{"n_layer": 8, "d_model": 128, "n_experts": 96, "experts_per_token": 4, "d_expert": 64, "d_shared_expert": 64, "activation": "swiglu", "moe_layers": [0, 1, 2, 3, 4, 5, 6, 7], "router_score": "softmax", "normalize_top_k": true, "routed_scale": 2.5, "balance_loss": 0.0078, "balance_bias": false, "router_bias": true, "init_std_router": 0.0335, "lr_router": 0.000456, "vocab_size": 15857, "norm": "rmsnorm", "norm_eps": 1e-05, "tie_embeddings": false, "optimizer": "muon_variant", "lr": 0.0112, "beta1": 0.95, "batch_tokens": 131072, "seq_len": 512, "train_tokens": 505700000, "steps": 3859, "dataset": "wikipedia_en"}
Below are experts of layer 2 (counted from 0) of a mixture-of-experts language model. Rows are named router (the router's row for the expert), gate (a neuron's input weights, with its number), up (a neuron's input weights, with its number) and show model dimensions 0-127. Each number is 500 + 40 x the weight over its row's rms, rounded and kept within 0 to 999. Numbers have three digits each.
After each expert's rows: "mostly gets" lists some tokens that are sent to it at least half of the time. This comes from a sample of Wikipedia text that the model never trained on.

# expert 94
router:481471487531458542492578516434499506490515486446466469483488501569565537502560489518498477509419445453450468443507509493481532502462432473591562476490525516481474458553496506511451604415567476504474533539452458427520570479525470523524530513440482504443484525536474473461538535549429494471554550486458586505484488476485473558437515484519518538502448454467450526520523518446561569503536
gate0:525512498456450517401516497561484488527473572469500438515541500465520440511533442557487469451455483543555467500464507477524597487551429533512563474491476555560592560545496495518488509578463518444501518516520466517496482509459492552586537511498519544474510454518476529447589489519509495534523532488535538471526489486426444510500507500478521499461359515540502544569549485529472507552491
up0:545501481524519512476579456573561506447512475554550446528426447478506565485487555497489450507517509532550511497475488505467495508515522443533488480435443501536499509472534507455482531506505464510539565417517510542537510489477534531554584478464459548517464385505563474558580499573510514498483459483480519455485466507485473515443500550533545493449518448492443519441521418463431447593524
mostly gets: "ed the", " their", "ed a", "ing a", " several", "ing the"

# expert 71
router:515499443499470467475501468581458540577525492442484497425554437565499556474504552551501420476551474451504449455483501535451570507464495408626510492489539536522479531518510531523430514498490505560484547521526520471530554510477464494499480496518503512478453492487435574478427463524519565517550456520533502518447467429505487576536530472492555457521519464509550500457493561459564547497523
gate0:479534507473515501360502433553526533519466478487518442453462531440570485480529634531506502475546500507496547444527522516493440561439538538534505479526557518474455433522527493505491484511464537571447553491451497553481550515454494478565462505443514526502536532517453482515516505521537450461487545492540431447453520543479479508492558480492473547456465495470554571513468522572553549453513
up0:448479507436423490476456453487561455497465524553502498513422478485515452601508543481521592478483515475475518447400467462497415547498544560467493559532463512471445471446571489477507488554458522499470538575481555503456443538575524500526513463471480538548517486444501485491502445389549510493505578502492485499482457486507504469552467461450520544496506518451569539483486454502463477508490
mostly gets: " also", " has been", " would", " have been", "ically", " often"

# expert 9
router:490502467463493522492452559508428475533461576535498496475481578503538518558478494497550445502487433499518429550547538466510485472445533442482479484487536539503442495571519538492469554448523534584485395529427525479483507521568500519530524511529477447468516529444507500472515509503422553508466495517479486505546539503442535569408462512524486537480488481514580512428518554537574530571432
gate0:477549454545498525515510570519515471522515521501443592503479506526451539468505516485439479500451502531472452469496464491560526429477480432524469444467541479466450562490532459463508448444482437463485513544521533550556573517507522519427534509473555464498478549486538480478470510468557533581530505405457498593414516533581477490437476501485549535562507458473540475575466539507489509561519
up0:430552542515528440542486483467527526487530561488485494526555533482473517539485495591509472600533533508484502486517491513504459562439480429473500533605515507471486526429548474562489472517589562589493477484529446467511453513465513532520522405475505499515458498521512497505555488440586506440566527454531498517415487521528427490445510501462479454469487512450499520483553541549550508533544
mostly gets: "| ", "- B", "|", "- S", "- A", "- N"

# expert 66
router:441524510553525552513449485518445568458486532521538542460525486538536459511472481520522487469519506526507474505444494527517492503552505485432540467464513488534515580535434449411559458540491484457491469490425581484511517494486496489453479519534482553566475507500531544495448500553575480469482587482517435532547513482447454517550452556535503477442487479446479540448432445379445518558460
gate0:427508483510486535536534492570511549530485350514505522496537544481503424511502430484519486503504521527479448561475483469537535467550469494495502447557487445566485523569493517455456485493535565521480437543535451526527498563504530489525520535490474571437441452516448515529449533511485507506566485532554520503471516523501445482551505502501426504537512500541520531466375552476503508482391
up0:529545444462471581556458437416500549509477447511518482467484528485541551439466487551470479524502415563500540496468553510512511532491413573541484522578570555507525489438493460469588431506489497552479452480449480526524487463481468538465479491549471466477565450511541550559475571439467477538493465509540516530542499572482495475544499527540529472559483480488527525489498468494564557538454
mostly gets: "í", "- Coordinates: ", "ić", "ović", "ş", "ō"

# expert 29
router:460543541482488457439515533532529514532430536550459504410527537499509445491496480534510506579472501507518455515516511427569479444501562564493504526566529441534489529547491521509507505464536503516478510530472493422475411573536553523489503479463569445580521476448492517488484494474539525445469468495569453473556534487457545490494417483493416550514479511591546485496550492431540433495546
gate0:479402518459497479529479482470508547559534485496485503488504517500534479457437479602538450569493451518473438525494491546556499466514553469474505465501471448495534450506571529523417555539470439507545531486514519452568507546496449526530489486535522531541541527553508450515523539472468385484560464541501531480460426435558506462438477477435468470503517479565469497560512528568421473478509
up0:572520532421507407532493436509521512513530497496496552498534445537504485495569484490538560521495453511511490533484451501510532502513567455497470484519477503457476529599428482516518523613545504540585521533496463508498464514481496498458479530554465524485506542460497500474614458510519555469443419523427468543487497451525542519503507531506399482476435469395444511491533558480506487517478
mostly gets: "==See also==", "°W", "| B", " | B", "| L", "| D"

# expert 33
router:547488515536498453588497493508578534583491491461549565580525494566519518496544471545460497515570490506516464490534541526442534539496470415453465533564539510515514497524513468527499490474478499535504531461539570550588491560501425529498457504480503522482511487499476526483510563437515535432543433433604523525459503464477498473411533506499493490496452534496541542524423571470510496440547
gate0:534428578498533529471517454481543492411524511451482567541474489467474471548523489490519568495548526459534513530553486517573490408502451447442553498454495505531523446470535495513489545561564470537496512471519465508467473488476492488488546509533567505553581527493453543522548517520535560561547451478526451461490459489441523480527541489493483559584498533448508578477526583462557549427495
up0:547514487522434492542485558490458421477429508560501532512515485491486438516514503497555531490507480471532506499498446460491513475514481502555523520466478425457598486521504498504554460476514577473461508532536582506455474512480445521538527455539490434506552433574498523529505432458420503386500556493501529539408482464416476468507517457468485533523555527511514447398506509500453507445537
mostly gets: "s:", "ified", "er:", "ional", "ifying", "ible"

# expert 19
router:428479520426539487502552482509481501498423504455539481487563497460558514497433494494448523597453495537506419597504495572465450582506534505545477494518546434489553468502475449484544505516537529451492491474504514527465489432515533461452558498543454508459484434570489500457452491468538483542438524528461475520520437432482530561548496532542498465435474451501504489470466451420478512514434
gate0:478456480458496479580539480480518554547563511510520578453463570435432579528432546512480554494510497472495512413498448475476530499526499552503546465571574471503446537451534511476543470497483522547472521441479516467507512449438560513512510465494476412498558472503568503472518497480530512530472493523491490444514483472540457485516497479391547431478507485532519533525537461470380532556480
up0:489517432468528498553585498520483494537485585555480495493517506553471552597507510474448548523502476529565484507551511498496494471527591538585506520515391557565516531485567460570500530516479520507444532478528464487511545558517585479405527524509439476473548449568480535507511556496453556480468536543507539524487507562561436478546509563487512541511483461504508470498543545528490481508482
mostly gets: "ł", "AZ", "kar", "ä", " Kas", " Sz"

# expert 65
router:493544526537440588533392592491456448520533560533449492545494510509455491538517475554535472487536503439469509550587459522549503541480491461488442432487532557484449436544481552543507531483492536569519455494553485462488541498507554528462459457495478472511577539465497536531513472483479499472504488570481441451547498542482544514437419455465433485462529481530523476474539516562566512508526
gate0:517532472406475421532533421487501483524393495597482482414467465481452434546523494545491534485523509423483510443525519518513469507401508518488509536468563538487459498543463487521525445545465517466482479507472510497443514423566485522562485499523591479534544578504520481574585512438487542472510447490498525476488537487497532539507488534494502514510535509490509519529556404540542483515490
up0:468549452491442474496530451556557503492454528469502570490565478471514534500508554587465503531602475546554535532506524466540486444514521601460401536458492544516515499477471563569472502519446520538468504593549515518542556457435463467473487510489543559558536484503500491465474534494447480581405528488471461473505593533519518531467553509546525532536500481502499500521515491468523528479510
mostly gets: "  -", " May ", " December ", " July ", " September ", " February "

# expert 43
router:480497491514477420555547551543492466513476428510458522486459563567540452452548484579548508562558554544573441500519524495543452435496502545520467489472545468502550434434564465451534489496494495523477500522503468417521443518593519552548523529457482537513501485448516544554469489492534465489522472546582465526569499552541454548499442481540461517556533508507467484557501517449462455508513
gate0:517495529462458519468462517453474496520465448525473535469500506487478469460462551519504558472516539526540525525627447606471445510535485441512486501403471467521465465513517485459534498500490507564539411486532534496376432522464578479593562515506491406487496500508583486501551495474533544516492575462486442531506522469477503527443582490491499501552499479474478509471490498537516511499485
up0:501527503501435424476508417455516485506501534550569452540525459501493462532508554493455498461480511457447503476453463497450525533445511558445467484472537524504587506462477516541473561442567496453540548566543547470541520491461502493424479463594505505560546523545442529510493453509614447442533557539462486530435503577485549519527498482476528446542517559490528544518471509513488489553494
mostly gets: " |  |", ") |", "% |", " |", " |  |  |", "a |"

# expert 55
router:438483477521521425495450475499535477506512468519496518504515552526466511474535477554498507475462456493471516477515516528529472503532543491475485532486454480552493536556486576519449537596499553582464479463588428488553474473430531583419477456476514437522505596537499514460470503486449499423503423534542513502561482453439542440464403502514472531515501494574531494527509432534515445477517
gate0:524428399543574458494466458488492470512483436515522502543472511530468484460507531529523497628548503432507529473536495497512540543519518451513592551472488475484498559563461579511556527520548514545443480455504562491411501484569530519485553570481506436516453516571520589497522470465483495514508532489421499472471515493498451473405484523491545476466458541465530482497481533489480496456503
up0:447522491501438431501520529502507510449489559483521567483554458508521476446455455438456465477581500522500516493531451504472460445486530498480525516506535461512486532462510563572532577566481562547447417527554443464527564459509511511444500566496517530471482481476544536444574506498455416513423489520522472489454522505481542546462495500399544461553534563522414480488507533523496443508478
mostly gets: "==", "===", " ==", " ===", "====", "==See also=="

# expert 49
router:510534514524468513503471545482552508517475523527449503495559601548509408445564474537523477430518452454449475475479486507493462541558483481484529534571496502494586475460429507464469446611498535475444467456451445498533473433553491550508515490519483510461485494500406466502600539529525557513496458528583500465469493550530441519532497530498514569539540483538524528469472447485452522531484
gate0:516480487480489515513535558434444538550474489473507523450502535497518438446573546467528500542573460487511565508490459492498504449472534571508518458423455527469525497522465532509533446490583460514547505499512443535491559455505488490539500452517486493524524509469510544471436510552551471527469455537546570452510473482568386542518444583471524559497490481581519544429528511529437527409497
up0:543507494517481533495500469448512444479544464525497488467467496474514507449501498493551483554591486502469504527535496514496531591547481531405580520449549471568464490429471506498549489457520483515570460509483491433552493535455525519556448514479516514486384531481439538467511549575498481451498465504442505499522448540513537565457431516524491531559504446513473415445458496448516509532399
mostly gets: " km", "′", " metres", " yards", " meet", " round"

# expert 16
router:543464463503463456434460462513493466538539531512473528509395512507430571526452539554431416415521489500571475540457495410495485427462535453504463485536514490513435522510489402500525547475491459526462464518476468572459538495504448550489531525583510475448474534483459529448507534454506540537431547468498534453454506477529516515501478498532535518504465528460513504465525561528572545475551
gate0:478475490503425490559509450471487493515445522480525485516531548544467509473452543510464502484484539479555515503516584441444492541459497419522531489532470493473564598501561538529565459472539466510432474505564453522508507508529491497493530525489505555522551589483535479424565466492532548492513495418500419479503480482538520511504520571454484422532550589490452522534448488485498617467476
up0:498565448467415496573490514502449515467514519466457533584484500494506492437530549489557574536496499522476481507514539543479486548432526524524451465538437525466476523481475424512514422549511452438494382495465480400523438486466520535496484481415530566545426532402483489472517488550555492490518435504492548459537558529501525542491477482486519519526480513509499548469491526542523503566499
mostly gets: "- B", "- N", "- L", "- R", "- D", "- St"

# expert 15
router:523477521470535536532511459437572499465517511539566443501448545477458495474550455408468441478377483554422474494530503437485546505539510460512518571450526575453484460575483527516530509478508554494566519545453426431495488501541404507576444483521577486493542483481513449523458534518501511439520561508518505546525492492572478526495494525477488527511472489552516544485517547521470498531515
gate0:501472481535578525571541528522495549434529494519504407363450542533506495511558525498489585520471534519503496423504436436496494501495540533523533513465437476539464523433495617440516509505517488526439483479501481514485484482478552479477558489549520508443542567494428490510507512506531454549571426498526489513485450568467550547535464501486539477465455499456468462510454453485549513515488
up0:499478478573501499594481483526487492512521483445457493451549463461420449543476470452456511515531496469468525525429492481476488530483505460493522460440479481554466526524489547464499544470547461569559562531487524445549535515513532521513473488478408494556417511500510444463450519478426486505439509526403513497544564577483555440550468502511532497480535464564432486432453538479551507502575
mostly gets: "\"", " one", "\",", " former", " an", " original"

# expert 14
router:536484530529475554482544473474536452502517577516455541513453563494432424518516551577493420465531442454506558437489478517487540545509557531530534483586562510523434543483482499492566474553538531548520477433498467499509463515557502578483526515488440525461481566534512533546501536494472579438532443473465605516474499472455452485545536520499520508508527455564476489494538433513467541480506
gate0:544460563536497525500529552519562430488534462468411458499525555442463448480506631523495446581424508443478518484500491502544466497533483520523456522437504532450572421486521455521502507524518429481458481529532509547492507510486484451565525519501516428507489477509533583485500444440524508489418534542551492459529470447502505500482430498540492482480518529509473579432554543505482472449497
up0:510552480390516451495450499477515485529489531555403543531556496463497483424531513468462557552503508555543514427530499525513452483539575534458531507564550497459436487487505490490494552544552406482454492478533414506455547497508524457504479462500529497454516506490537516487474433488441528497505424479542499526474525564466518519463574433529480500495577484497497574546526413516513474449543
mostly gets: " develop", " perform", " attack", " sign", " report", " learn"

# expert 41
router:531497514471468419462500473547462517597494558467505545461452472550417425422476561503511489474530449461508536531477531521509517510451512434500488497508512535536438500473540566550500465516555542503489530536431484455497524477424560526501476525506474524537499509501416552510476426481492484526548519487537473518428492488469493554485484439413524551566515452457535531456431564479554564468546
gate0:483455477524485566546513518521460526516446545474531559522472466461479510492534479473486484617528483481531461542501444509486569518484550466505503436571435549440477476486508543517550491475558592491475457475502402515493462434559532440518433568522509473517540557542503524484543484439445514501553519473550474458398498523498474488511505524573611467497498502484519431480531477534511483501517
up0:515523498514484523535558468546463443511390498491503478504444433564462520508494499492495552520488485524502464438509484603487502476413512481443535505522492516524544524546543472486525557439478411386511501493483512451479557503554527528543475477638490519462529449511498478485567500496529472541528535511472467457508552478495553458524511452550510430523529499493493491473538483574482471401476
mostly gets: " was", " are", " is", " were", " has", " to be"